config = dict(
    n_layer=9,
    d_model=160,
    n_experts=64,
    experts_per_token=2,
    d_expert=160,
    d_shared_expert=0,
    activation='swiglu',
    moe_layers=[0, 2, 4, 6, 8],
    router_score='softmax',
    normalize_top_k=False,
    routed_scale=8.09,
    balance_loss=0.00388,
    balance_bias=False,
    init_std_router=0.0286,
    lr_router=0.00187,
    n_head=2,
    n_kv_head=1,
    head_dim=64,
    vocab_size=8192,
    norm='rmsnorm',
    norm_place='pre',
    norm_eps=1e-05,
    positions='rope',
    rope_base=16000.0,
    rope_fraction=1.0,
    qk_norm=False,
    attn_scale=0.125,
    tie_embeddings=False,
    parallel_block=False,
    init='uniform',
    init_std_qkv=0.0545,
    init_std_o=0.0677,
    init_std_up=0.078,
    init_std_down=0.078,
    optimizer='adam_hyperball',
    lr=0.00554,
    beta1=0.9,
    weight_decay=0.0,
    lr_head=0.011,
    grad_clip=2.0,
    warmup_steps=297,
    schedule='wsd',
    decay_fraction=1.0,
    decay_shape='linear',
    final_lr_fraction=0.05,
    batch_tokens=131072,
    seq_len=768,
    doc_mask=True,
    train_tokens=882200000,
    steps=6731,
    dataset='wikipedia_en',
)
Below are experts of layer 4 (counted from 0) of a mixture-of-experts language model. Rows are named router (the router's row for the expert), gate (a neuron's input weights, with its number), up (a neuron's input weights, with its number) and show model dimensions 0-159. Each number is 200 + 40 x the weight over its row's rms, rounded and kept within 0 to 999.
After each expert's rows: "gets" lists some tokens that make up at least twice as much of what it gets as of all text. This comes from a sample of Wikipedia text that the model never trained on. Tokens count by the router's weight.

# expert 17
router,175,265,179,199,242,182,145,218,157,256,161,222,234,162,169,221,170,248,233,226,212,232,190,222,209,200,198,135,211,244,50,145,232,223,194,173,103,234,182,256,174,223,213,204,246,251,130,251,154,222,135,200,174,174,231,243,170,193,174,167,191,181,262,276,188,180,169,199,199,165,220,200,172,224,205,158,239,269,252,151,199,171,185,176,282,119,159,199,131,215,159,165,252,239,184,137,206,145,169,212,188,200,246,115,134,198,137,191,191,201,204,155,224,194,209,167,169,253,222,242,277,184,213,128,217,234,118,170,264,193,193,161,219,208,172,217,191,205,176,202,247,156,184,172,240,257,225,202,250,168,157,225,156,178,203,238,207,285,149,224
gate0,258,124,192,245,214,158,235,193,199,125,205,216,288,167,193,219,251,136,198,143,179,263,230,239,200,231,178,187,218,78,227,184,235,235,134,159,210,172,117,262,189,271,255,184,199,167,211,183,238,200,191,201,174,182,180,155,234,200,255,212,249,169,239,177,279,232,172,265,267,177,190,250,232,205,168,246,240,233,219,189,265,182,199,156,179,242,166,191,165,180,182,222,185,116,144,148,156,199,177,274,238,214,237,203,202,174,189,202,230,176,128,188,301,169,181,233,294,216,183,238,199,299,202,184,236,217,203,232,263,246,247,201,212,158,187,156,115,158,231,257,215,189,195,212,245,181,253,184,163,216,220,185,194,215,200,239,175,239,246,215
up0,234,266,224,200,159,265,152,148,224,184,229,246,196,157,146,247,255,200,269,215,249,186,212,204,203,205,196,288,179,215,214,221,225,218,206,218,167,135,168,193,261,211,210,214,195,170,221,179,186,262,181,234,211,287,198,236,127,170,80,267,146,186,163,255,133,290,151,178,202,195,162,164,208,231,235,165,198,129,181,218,202,171,261,270,137,204,207,139,212,175,220,218,198,86,215,188,147,222,165,190,200,224,187,226,218,251,155,225,176,209,137,215,233,186,203,206,239,170,141,120,150,216,193,212,224,137,208,196,223,224,176,152,197,247,211,205,187,213,130,212,259,161,164,234,139,188,197,278,191,184,249,262,270,197,233,123,193,165,217,170
gets: "ed", "ing", "ated", "ate", "f", "ure"

# expert 62
router,162,194,149,132,174,293,162,159,150,242,263,150,235,192,130,180,199,249,190,198,176,206,171,170,206,233,190,252,150,159,249,215,267,185,180,215,225,179,245,217,161,225,195,195,144,153,273,157,155,182,200,140,163,246,313,238,233,236,228,204,172,142,178,208,281,192,173,232,146,281,261,159,226,165,226,201,245,213,216,214,159,281,161,193,183,268,158,148,211,140,214,246,194,194,169,241,222,143,130,157,258,246,234,224,186,197,114,197,227,150,198,188,125,209,169,199,212,126,199,236,117,182,206,230,197,188,201,199,207,219,194,230,129,164,172,206,238,249,239,251,232,219,201,178,207,195,132,271,150,184,204,219,259,181,238,191,244,197,236,217
gate1,122,200,177,198,167,209,165,263,201,194,236,223,201,125,151,221,195,199,191,268,235,216,217,144,185,202,169,201,209,241,213,175,256,175,254,211,203,170,290,200,212,200,230,190,211,236,184,252,187,118,201,179,265,182,266,189,263,168,224,204,220,241,249,211,223,235,235,240,202,163,266,166,256,243,277,182,199,267,162,217,187,221,176,192,238,258,248,155,151,230,257,238,178,239,256,223,220,241,236,114,178,237,246,158,167,209,167,192,205,193,177,172,206,146,165,288,222,164,171,245,202,261,275,241,202,233,214,224,132,151,124,254,250,194,157,165,208,265,195,259,104,195,116,137,248,201,191,166,154,164,198,249,233,179,141,153,160,208,190,165
up1,197,199,230,238,227,232,174,233,170,217,182,227,136,275,182,228,236,206,188,240,273,181,179,221,156,230,219,135,157,185,159,227,216,222,233,140,245,178,181,192,191,120,235,263,214,163,126,268,201,186,202,215,203,249,257,272,283,227,220,185,155,167,134,157,250,155,132,226,279,243,227,233,231,205,219,170,200,177,186,243,184,204,192,244,140,214,260,278,152,203,183,271,269,165,199,190,123,173,212,137,181,163,209,171,164,240,195,131,236,234,278,154,218,282,161,200,214,223,189,206,212,226,227,222,162,232,154,196,220,292,287,205,203,192,216,171,263,244,171,165,189,243,184,201,208,243,132,219,197,167,137,264,229,162,242,189,213,132,201,215
gets: " \"", "|", " |", " ", "-", "\""

# expert 51
router,182,238,174,191,170,204,158,270,236,199,243,234,154,232,276,189,247,196,180,285,191,191,263,167,184,245,190,182,241,199,92,248,193,154,202,216,153,187,178,184,211,254,214,195,221,173,140,242,193,249,189,198,222,229,184,189,117,162,228,194,127,178,147,180,245,146,134,183,240,167,185,258,239,208,215,240,230,209,186,207,223,143,229,117,175,132,211,275,201,229,221,232,175,246,274,226,246,228,224,285,196,157,197,166,231,150,171,200,204,210,239,192,170,147,201,179,179,258,165,136,217,136,184,171,202,178,156,195,217,253,216,167,210,195,235,252,122,207,261,268,220,87,210,190,245,229,215,228,216,190,148,221,188,284,194,244,125,140,141,228
gate8,232,138,204,171,197,221,245,188,210,209,169,146,207,225,195,167,258,240,268,189,237,248,196,236,219,192,211,203,237,122,216,196,210,254,130,154,196,246,235,148,218,177,257,208,189,251,184,193,204,162,247,204,253,249,248,200,232,219,228,172,240,198,135,183,234,319,203,228,229,205,232,174,178,123,161,172,188,136,201,135,166,232,218,153,215,178,129,188,199,265,143,166,127,142,135,153,122,192,220,164,188,257,271,242,196,191,229,207,178,256,242,84,132,246,219,187,192,223,213,182,248,123,305,180,193,206,201,207,275,166,224,233,226,197,260,237,224,216,204,162,246,210,228,204,160,112,191,156,225,179,186,204,181,215,246,210,204,240,192,244
up8,172,156,181,245,170,158,171,193,220,228,229,229,241,239,128,151,212,135,256,170,212,158,198,234,268,213,232,254,237,291,211,189,206,179,228,182,176,250,236,221,226,214,200,206,200,200,232,180,211,198,179,194,152,184,204,110,236,148,156,213,174,200,196,162,201,94,137,226,171,163,208,162,185,252,208,149,129,248,142,192,200,120,227,167,127,236,195,215,103,212,195,288,162,199,185,179,210,185,189,235,292,150,195,143,239,212,213,259,253,203,129,133,248,241,186,196,174,219,163,184,165,193,138,196,234,216,243,147,212,161,181,148,136,184,249,212,269,225,201,253,193,216,157,250,229,146,184,251,162,243,283,241,205,149,179,213,204,164,162,268
gets: "s", "as", "al", "ad", "es", "ers"

# expert 18
router,226,187,153,124,177,123,220,140,244,158,245,159,204,219,183,147,129,207,233,203,144,201,145,148,170,234,207,185,228,193,200,236,195,216,253,215,182,213,150,209,193,218,250,268,204,226,191,234,231,220,191,172,192,229,237,200,225,194,157,132,180,171,145,262,218,292,214,213,242,113,276,243,190,186,261,157,144,220,196,213,225,188,224,136,141,256,145,228,193,173,178,240,203,172,218,189,182,269,245,209,232,255,186,146,236,267,229,175,232,211,251,233,171,222,177,198,255,171,206,198,193,190,121,154,157,270,211,210,314,259,202,236,210,204,153,205,243,203,123,199,205,292,185,103,155,228,225,253,183,216,296,204,213,184,204,172,208,218,258,186
gate1,173,207,282,134,165,205,224,201,177,173,232,207,129,177,178,189,234,210,141,210,138,170,179,267,212,174,280,188,221,117,199,155,210,242,261,180,250,198,222,225,222,184,228,236,272,147,252,240,170,200,216,212,188,195,271,259,260,196,184,214,246,112,182,210,242,183,227,216,192,180,258,177,165,154,220,153,142,194,259,199,180,91,140,216,225,222,271,262,148,284,196,241,214,203,63,234,270,248,172,152,214,205,161,251,188,218,221,229,213,172,142,158,184,203,148,219,225,221,215,217,233,282,169,120,193,230,202,200,132,215,286,158,221,219,221,185,228,206,228,218,196,186,162,190,120,184,202,177,202,187,194,185,219,232,204,216,197,255,216,189
up1,183,209,214,179,119,198,200,207,190,185,186,160,173,243,210,226,220,190,248,273,265,144,204,237,272,144,202,211,185,205,186,265,239,196,251,236,203,171,228,198,222,225,276,199,264,232,155,268,195,158,209,238,129,245,295,227,208,160,162,265,245,216,208,178,122,206,159,265,256,171,211,219,161,173,200,148,179,114,225,178,190,142,154,205,164,139,169,252,203,206,262,228,210,149,232,186,243,191,197,145,275,129,218,163,226,195,189,151,263,273,163,238,231,184,194,244,226,248,171,182,197,220,235,198,174,162,267,291,194,163,179,230,203,280,126,251,231,247,200,178,186,175,184,174,163,224,199,198,181,143,237,189,149,163,196,158,192,135,163,121
gets: "1", "0", "2", ":", "3", "5"

# expert 11
router,240,186,227,220,201,112,143,202,194,198,139,188,200,135,258,201,197,309,139,172,237,159,146,231,195,152,172,168,193,176,89,245,181,211,216,160,205,170,185,240,238,153,219,205,232,169,220,249,170,261,194,174,113,215,154,146,172,223,102,235,200,175,255,139,166,189,149,205,186,174,229,205,150,245,229,231,218,166,301,213,147,215,191,219,294,208,251,214,152,199,188,204,216,210,225,217,186,197,138,219,201,178,175,197,160,237,220,223,193,247,179,163,151,117,252,248,158,228,158,213,235,264,181,135,233,226,157,210,182,152,222,193,249,171,167,208,126,266,219,210,212,153,207,252,282,163,210,198,219,198,158,223,132,146,191,248,253,197,179,178
gate0,217,120,202,221,181,173,224,145,237,179,104,192,228,206,298,178,294,209,227,274,199,215,145,231,214,277,218,136,210,158,221,125,239,170,177,194,214,167,187,245,235,195,136,184,133,139,240,190,245,193,260,206,217,220,301,159,261,238,152,227,170,134,211,105,211,129,247,203,204,225,220,182,242,222,163,187,220,202,252,210,221,214,206,153,264,186,178,196,120,174,174,208,257,115,217,186,176,205,250,250,203,214,229,254,224,253,182,216,177,181,199,172,237,206,234,162,211,267,160,223,175,191,184,199,227,189,172,162,297,160,274,222,217,167,179,127,180,237,217,194,222,216,224,248,218,219,226,173,182,176,220,129,231,187,129,206,164,147,221,206
up0,215,224,194,163,171,148,211,153,187,219,166,140,234,280,249,183,242,220,196,268,220,178,270,169,255,248,195,230,182,136,197,178,182,182,187,184,187,167,320,143,233,145,197,244,220,180,218,191,224,200,184,244,190,155,256,169,233,272,181,177,209,202,220,176,103,259,200,161,258,223,234,156,256,145,254,179,277,221,290,239,205,240,169,221,158,198,182,164,194,246,212,152,221,211,140,140,185,225,227,226,200,240,151,173,160,279,198,182,205,230,221,204,219,232,190,193,169,228,158,234,228,233,198,232,181,228,164,243,264,180,299,222,152,254,163,283,141,201,165,163,206,220,233,159,186,157,230,225,238,172,157,215,240,248,159,185,224,126,100,204
gets: "e", "le", " it", " him", "se", "ie"

# expert 34
router,226,184,224,178,218,197,174,199,212,177,221,199,240,110,243,257,295,208,182,151,221,299,139,189,202,145,209,211,174,202,120,157,217,262,174,137,146,224,239,193,276,208,208,200,251,224,181,184,198,205,159,219,153,211,217,250,131,195,196,185,210,271,254,225,196,209,237,212,207,127,134,206,192,187,199,234,234,146,194,141,174,192,241,200,220,154,302,234,153,205,174,188,184,164,143,200,214,277,182,107,211,185,211,225,174,243,171,193,101,227,205,251,212,191,182,207,225,212,201,264,154,236,205,194,192,148,232,188,127,170,157,194,194,246,189,226,200,248,211,166,212,191,305,218,182,187,227,182,312,167,161,263,148,230,171,177,168,274,138,247
gate0,278,246,218,145,225,223,183,164,180,210,192,214,205,188,161,205,260,218,268,202,208,241,222,204,211,201,184,147,203,187,218,242,188,160,233,186,192,234,160,212,151,147,221,230,169,161,184,331,155,218,155,126,251,278,181,274,163,204,212,204,171,155,312,205,212,198,162,270,192,241,178,148,170,251,173,156,200,180,245,228,240,204,242,174,207,160,161,213,218,209,154,228,184,232,200,200,200,136,248,237,173,226,203,211,211,169,171,234,145,162,190,147,180,244,143,175,195,183,304,204,192,181,219,208,306,153,202,244,241,212,197,207,261,191,138,217,227,253,258,249,261,182,218,92,223,266,263,184,237,172,263,228,174,216,139,211,135,243,192,172
up0,191,223,247,189,208,203,207,172,181,209,212,155,222,138,184,210,173,201,248,187,143,218,158,190,168,181,179,159,225,248,267,235,220,161,137,201,210,170,178,122,208,158,252,198,244,170,244,189,284,104,173,251,216,206,188,225,205,215,97,260,201,196,242,264,180,199,118,162,221,192,224,151,243,204,161,227,267,186,238,73,204,129,207,194,208,201,140,203,169,208,261,275,226,252,129,245,212,203,224,210,137,199,253,196,238,172,212,168,177,208,195,204,163,195,208,220,196,205,213,216,187,200,265,227,132,207,163,271,221,213,224,223,198,161,196,270,240,238,108,183,300,212,256,197,267,195,197,256,214,217,282,217,223,252,173,270,161,195,160,236
gets: "ing", "ed", "un", "re", "ne", "an"